config = dict(
    n_layer=14,
    d_model=192,
    n_experts=48,
    experts_per_token=2,
    d_expert=192,
    d_shared_expert=0,
    activation='quick_gelu',
    moe_layers=[0, 1, 2, 3, 4, 5, 6, 7, 8, 9, 10, 11, 12, 13],
    router_score='sigmoid',
    normalize_top_k=True,
    routed_scale=1.5,
    balance_loss=0.000168,
    balance_bias=True,
    router_bias=True,
    init_std_router=0.0112,
    lr_router=0.00144,
    n_head=2,
    n_kv_head=2,
    head_dim=96,
    vocab_size=4096,
    norm='layernorm',
    norm_place='pre',
    norm_eps=1e-05,
    positions='learned',
    qk_norm=False,
    attn_scale=0.102,
    tie_embeddings=True,
    parallel_block=False,
    init='trunc',
    init_std_qkv=0.0381,
    init_std_o=0.0473,
    init_std_up=0.0545,
    init_std_down=0.0545,
    optimizer='soap_variant',
    lr=0.00791,
    lr_mult_o=1.42,
    lr_head=0.0139,
    grad_clip=0.5,
    warmup_steps=200,
    schedule='wsd',
    decay_fraction=1.0,
    decay_shape='linear',
    final_lr_fraction=0.1,
    batch_tokens=131072,
    seq_len=1024,
    doc_mask=False,
    train_tokens=705100000,
    steps=5380,
    dataset='wikipedia_en',
)
Below are experts of layer 4 (counted from 0) of a mixture-of-experts language model. Rows are named router (the router's row for the expert), up (a neuron's input weights, with its number), down (a neuron's output weights, with its number) and show model dimensions 0-191. Each number is 500 + 50 x the weight over its row's rms, rounded and kept within 0 to 999. Numbers have three digits each.
After each expert's rows: "raises" lists some tokens whose logits its average output raises strongly, later layers aside. This comes from a sample of Wikipedia text that the model never trained on.

# expert 10
router:463459512469543488535482464554480373548528493390513490460400518486519617547496449549503498508444434524527447475567528443471429632556512518508449438588513610606494531493554538464520476497517449494507524486525470608556517467483496575507551417525450525521423442510544434446560572446498497423466470536474483541436413516465510547519527479529586436463538509391563469538458562475498509524509418601516513558535503562443436479545517462451499465553503565562402411464462587575434481510580558525464508545515431452487586518624453443499552547448572529493519497522468456483481468494559419508
up0:515584440401483529517461572421528537510477583445589461459559436426484435497416487583408531531466528524547456422485576534471513557470542561542581520478479495475419558485452495473576512524511560391434493525448425512454470548367450462429505384512513577520571544451565518563526501436544584481413547547495519454508563458454527459490469407562530494534469624456571545542553554487516439498543492555535548504537478532478460468484498491471535476552605614528516566490566481537477539483523536473503460507549479452457476561509548478507517455596523448646479529530463549472504472446549460525
down0:560492580515558511510547469314488411445517477531489507467557452505503459521495534475701516446528494477494525496484483498567456445439514545457461535567422532481511468515469514485523461415507458446553502490544575383430516474571466547589513548473517490501480517522483450541484435553551631519561408608572568507537523489540486471469519618516490411528505602457444520413528475534603515478534530453449534388530520547500570536589495484465481424420567466457513482489487562550512521475452499531485590526412536536444587525504467491544447528501454508523452537475493505534551507482557554465
raises: "ew ", "ope ", "iddle "

# expert 35
router:507514505425512483536502506491417413586580563510496553473497566426436518554455496556489468433484500530485509594498511532391563524515482459505529441552568570514503505517560578498474469493540421480419385465461507589527509524501537581557574543423458415468513532572478555439593523441441465414537408602428582548429539473484555525504556546402477437458537421489542505502476525447510557511424458555568476575493407515483520519447497483470487512541511499531461552380413477541490554502572514557399475450573466466573580544491492497518538509438498400532526499476511453393423510507502479466
up0:512442582545599379461466488464460541573425495516491524531483516391444475512518509534502571503467508478484520401487428526543427442474493464481590496515425462471546559499550430503499462528529531432575547523660561547510585476485597413561474511501443441411506456512508501429504466539542494447500533508527526510449518521511429382509513446557494560531476367561514548493464521565482507467493375442519515439557538465480493496532478460475522429459573513453519511443512384553524495584493505556445520464521337515601526456452479489478544483528482509493497529476445419435470453454500611521
down0:464532446380459527560402459490575545499476468480545523515549465447491471560578483484500449486573415549593512502531447520594359492575532547565493495496542407489443426402500497477471484472562464501516385532475540517616465564426531584500518536394476475454542402581500494480517449496503495549480428428530557558555531558551491511436494440514578557465551494476422488482485438430541500525491572513472439516525558514423503469561480543459482510495487454486429466458578461399488444440459476405479451542437455564476497563495500524557491442430476530470432486454496510530486595462450403582
raises: "igg", "unning ", "atives ", "aving "

# expert 9
router:469606621437572401484541399505522434514489520563612530444461494474484524576405482514437497488432474558496498504547466511407566553460406474505545544508544621534508499480553528473508439558503498445543503467424417510505529504457502483512561617446502538447447518526556471558507622426443484466555507534455553509511479504506524531495495443677528564431539426469521492520478520478432533495503442508480567548495445446511630490416513505567440487551466501502501484481470469586479616508548503498400523520500516473528490510470492484490555541548507444520581540380508485411454482437465434501
up0:595483508385608443460531406569578431493555533519492484444389459551434542502439440448439503566455575551558531531513551535454481464500592410492560499468365570476575498497459494474508486506564429543479487572524414442508575509506484527548517482501464454496538421503459497492548467507454552477489443510460478414558445542524365548501462517511504551579598551535509479565452495517484476445526486585483578486483465433489497441460567569420454450500457578486541514526472494560516454573515496471498476441391494495443578568604522477419518475471557486529578557530472542531544503537444433438
down0:480415584547460506465484572495502465612448481536479517468408517476480470456536503587575458498537481555486425465410512423486590516481420550540468411500514465447460568533440459537474542482515511462447581540462482636505534480569531482446491444430677564550512528543492482546470532490516534576513458528526462499484477482426504448536442538561399567520466442506426461537518548450505510505527468490465524488449538580380462570508575451471520526404546575573438440453547417460462585473515535534480532527441500493547544475471531455560462495564421467376507507541592550473542529424474488534
raises: "ject ", "ference ", "cept "

# expert 5
router:489392609387497526426460457526541482519415515464469560469480604420507532529532549536507465430478442594520565517498534551484442479532479501518511554572491554560432441526563510462557470552480517437534537443417534520518508507551526540512482416485533441453415553519471528468622612451515449464519563575388575470553498492490493543444516528533594507512517593437584399477404491480399552513432438512475430564534495518531569515494444434513503575481507545496474444522605498551567568484533577584434526450472431408470472477541559473505545562498544472536496517501537455449444493559502503489
up0:488530503484572599415495550562502543566569632598518539497509528467483423489544482571485477388431577462566522511418438601485497522477449495489423530565513496587460541556530450445521456487501442465568528493654521505492499436530463466536532544568506471588452592436440451509517455507547533490467499454487501468581472455465468479478496482447578523442532459570522568460514484557464464568557453458458495602576432592515526551497456506437491556498389527472462479568472584527519512459449563517469506492452465611481487484564561451475587423425511492542540565462484503483407506482550453436
down0:460479483436416428614554519425555484469519468451488573487588432493470557595495523410527581608562504539389556441591452498518393492621542538415511512501498492403570601579539458486521483468481475550429439546451455586520482593564523576428474509474543417503446450507507546441472495491480488498558512519473534507425488511538463465483480489551571446462473520452542492461524447445554513501526513432470507472458516489456540402480580459481463477491605436509505489539508508482496422490515543478506543401509541477533589485466464568452433451580468598450517549598457519443563467496520536442
raises: "later ", "early ", "originally "

# expert 17
router:493475623502561501450569562482511479521607406530544581408506520469535512604514392491453451499475527484526484535568499448471447494505461442456517528609561552531486471497551515445553500505519518458434478510482491587487510484557495516574435437490426486452400522480519359569550482477502501445540410664496556500561534532531452502600464538537508503543570510466470417421516472516421488531502443491549512488493485595551493491398490408541478499591410476539451567519486552500619549491422553488473489505570495496534458591520548496476420527521446440509425552498448466536468492516551439457
up0:453552451529500471516629476479564443445516417471560471514435497539553532571563453456537523435446530457531478455518498486570430535521421526434528521606483535485501547517512495545529534506537594557601499435615539405517499575584547486415434398526504484483412423521485475542541520494514436445547450586468587556591499434495523495574458462498481484616424416472498404512464514457543497503501523587533521508553476526485545465488540544494438463465544511552424522517442474464494448457495454500503569489544537431571544469508486457448428485450443351505372502573503552491431513486560489517
down0:502471416474474519439464468419558507486524492445548514569529464464405552412526554563507439502459406488482517480389545499496494477474563528508571504456456491557434486496533442586465458495461460423485531412461532466390498421488496544621539522454582474491597504437536565442512505496524487546582585399451499388585562529499506550430608479501504555497457476628517479517513522579557467497462507475448544604454446466478482512569448473513541498507528543464497328559495486490569506469508527446511413571502531467482469442514506534524626574557515516462535475442534535486487505557446548483
raises: "on ", "from ", "in ", "upon ", "on", "one"

# expert 8
router:547504518473496472485492510562499481489390520501647508493530543487539521560507573465504478491438476553520361507528531479412550503471478533541495496502437476543572530495595506443504368451453487444440447493530488471492535455506479492507573526526588486598459529543512508396596510372588528510619555491481547549476468473546466471438537496546516447490481498434470415475504416478468522514458509572516615576524490557498478510523416498481475517457514562536465525565540590514510506523568471614547501462553502485488563490470390438486502456492563468486559556394522367459575479381470545473
up0:442508436458438582568604524523529494488533495417493458470528422482478426574562521557515542482494485564520531408556404465449437484464491513583567511672477423489421429479472509485563501486503494534522506522469425510517447491528546438544563451500469523555511605497530470524526494491488513447471485462455484459488507543399528467544529413586487443501509431489489453466505423484489434550543468454542494492426460535562460518473569476539433499463490459481566534569467503631555531414484526478438546458434568481495441487511465526581535492487660421507468527489592515462508354617493483448
down0:492505500535486407459529596492466480519530499518464499508443484465523523409515499504414543496478450447502476575499624492500507432580476558438449554458487468483597468423487441421494489485486494466450497484536541455367521469537444507555488549475537507485528431568585560427519565547448517567480435447481509481553509489556508446476593532431476474461500485450492502490603544502515491410509499545549473561509573503363551568648458463450553512521541554489539429457614399486447536574481599457492532498603479462581519471449487431509486458532594549517505497563439451497488618493485392494
raises: "ron ", "lear ", "ce "

# expert 6
router:481440471539574444504487421519490434483486426460532525486478465456561528512511502452477409528471439458527446526488535491504513514569448451535509495532474557475512450545527519423522573512553501462542475515479530531483549476474536555509508507440566521525369523497492497487531520491544574408554491540468508487443575553513444561620532536505565488573590455475694391501469416511488602507462590599537496514423443494501520568500570502462438474488585565570449432451484587515431446506470513562495493580534389510475552523609462409524439502476511442555544456410472492427558529403552518523
up0:530486547528545406455435439571456533530467383560476504580449523497462472443503466486477468536472479455435493625607442592482494552564479496466536502479432454549535510523601433519514525510458554387495537540543494502441488474441434545518437533504610484478496560583511602576430495486492439594491487486511476546483603526556498381493445538497506550488452529507554441495561485532515438484524516486451550473446469489546379535407477458492454427411521477507542617517487430511443515466577484530506545495500420418465476457600588491556476555419455554484539530560433521497451483419493505463
down0:428487469401558626444525534603573420483554523506453487504478515528518481502495521525535485450483525479545503468445570473564504500494458573614386548589452543475475473431405430482461522559642567469453460517549542572568532485505476457524485503560544469483467479533511501537561495507616473470541492452562546446487562478461463532501503581521576447514545532546463476545501458497511466408516570531454422509447548497480514471527517529466471648458491455443515354451512552468535569419401470423479574510486493607516423547482483538483450494485482543602448480445570528539463504446483430511
raises: "ooks ", "ook ", "old ", "ank ", "und ", "usin"

# expert 38
router:479501526380480567507529393494481531473527433504514487543490516491486601540458410493473425496495549511444493470524445611507458565517470486589472397495491478556430491397596561479520413491519439464472427387522483454507470557522570581541520468495468585525451580561493456507436490481650480488493407521495567525536466462536423523543459506486491535514571496432562442409388444542487490511493444502578601506504373524547606443515546465487491542498484557525528574497468595459536503419503536502458592472461451453509509525483487548502453565416527473571441508489477462534535519478484581472
up0:530518506392590459505496483549495494504512442457526561531443525397385513535463477555577579430478493536469472364522480569536507447478479381514503505596558477437485591431548419474475513462459602509492475523443517489495473455550467559527600493570593542512536496559571435441483489519542546532451456420553511524550444521456564454472532428433552435518521444437447465470414546584476534467459509477440414452491525538600564441513488469453509498495519565517500409525548483488503482513498511518537528427560451383510512499471457561458431518486450470460431550400548580482568551495425534426
down0:466422553503637495542542522494480421424468520493447514535565547556534537519505519511507577408496479536512474528520533517448561596435398452508481461499591475502489505450508470416494532462415436428575483459449510448463500498435493480600508460450362475624502451532566449506548423537561433513472540463524445483457476423514540532512569598399555521472563447447523451408561450459449522491473491438465454579517467481494571402524463455586492478492491527474525463560477435504523530480556484545423515516571503454485587438462515439453558492486507472506538499459515548410427347455483465460
raises: "ten ", "every ", "both "

# expert 34
router:507399427468470444550632569494539533509528479514566529484437526482541539626474380428490434552450474529483487510517542510551495498590349434572534525586499545583486484457520525405548444493627551451488517507512436520474486485521578460556540547451524462481429421531501515565623539536529473452583488522498530526509437497448458497476429522537567504417497502453489467517495532475467538547377450479532607495476523501547475443523558404432488554510578569540480472508390514555417593534501518528424549538495498476469473547410531477498526478432519503569508489481470496492541516480478491395
up0:560303423489469424544502516509438439529554462481553482531458469547420486520502457528464561498518458479501563560509531492523488553524398537464504460462413527525503412435442540573525406423569528456461513402436502553486562575475499520480532490428418432584510410594525476582498568455505493432411498494466457538376466513511522435591451576545450434523466490525532523553503501487514534499492502551455518458518533489515478453469431420592488502578524492485560470475492510499490509365485454456498458519580536508486532590424521564516558555503420507547471431435495514407581510522518561509
down0:492505511482414637563456472471529508477632504453537437551477492534551465546484435405503531536472512581437454501528398461512484428520500493377599445510571494534582508489508432507510545565506530426524547408588531637538508549452534487450484520466543502512511525527439541489644398544499447532450584533471476506461424507465514543549590489503445626494490497461527600440560513541485579511554418501484501445503465558438503537537508405448506523471608456477547546501494487460545516491468494587453522435552562519517518468426456472461522537492503468481470487607457502518543524560584493526
raises: "est ", "es ", "ing ", "ually ", "ers ", "ests "

# expert 25
router:461521542472535540575518548517453490533484502453514555514470523484517431537421501500458489516498487568444402499555501511457505521597469485562473483571459479508488528407432518488510410507527445518492471460453480468590525501408554555535545508436503498578461559520484530535557576470504430444552509534524595583469442489555528478596547456529518532420562470514607451476540510502445519492448440556551502598416483554503516549520478474498441491599491561548492501505509489476539510379562585594526449469462499480454522488502541381480548445484490426492547707451349420451552485402483478488
up0:560553554474583490525516539551520562467514491524561486538512424572402513480462522432417516487549509559439480483446491501437610517540571505398533516479512505476510360444465474408492448460396554533457487389543439499450471506489450557531426530431401450469525450502525580549491576492581632616575534550430519508567505526465525504526412545575415519442509462466510606469502534452425480475485470427493457538455479548447459469515493465485485562567533480529500543447559413511546486515583558472513494486512442519503560472538510455440446416535433568558429431440542461483573463507500507498
down0:525526512517427522483502469453460513576425538422528566590493614484488488569492484525572406534451466463493437548460457511524476463554537490562469502477456454547403478477461519506406502484413594488499572457545505490486557562541576501533457512526500473553482524456558452373494570444447534533462551475575486536432468550585519476465475525439465475497424509454567395615506593529487548492507516460482431484604442505438500576496642491486429449541470466537496535501474537566501493482574567520542491425377479368496422550499414540495513555499492513431524567417442508555487482538483567470
raises: "onic ", "ney ", "tic "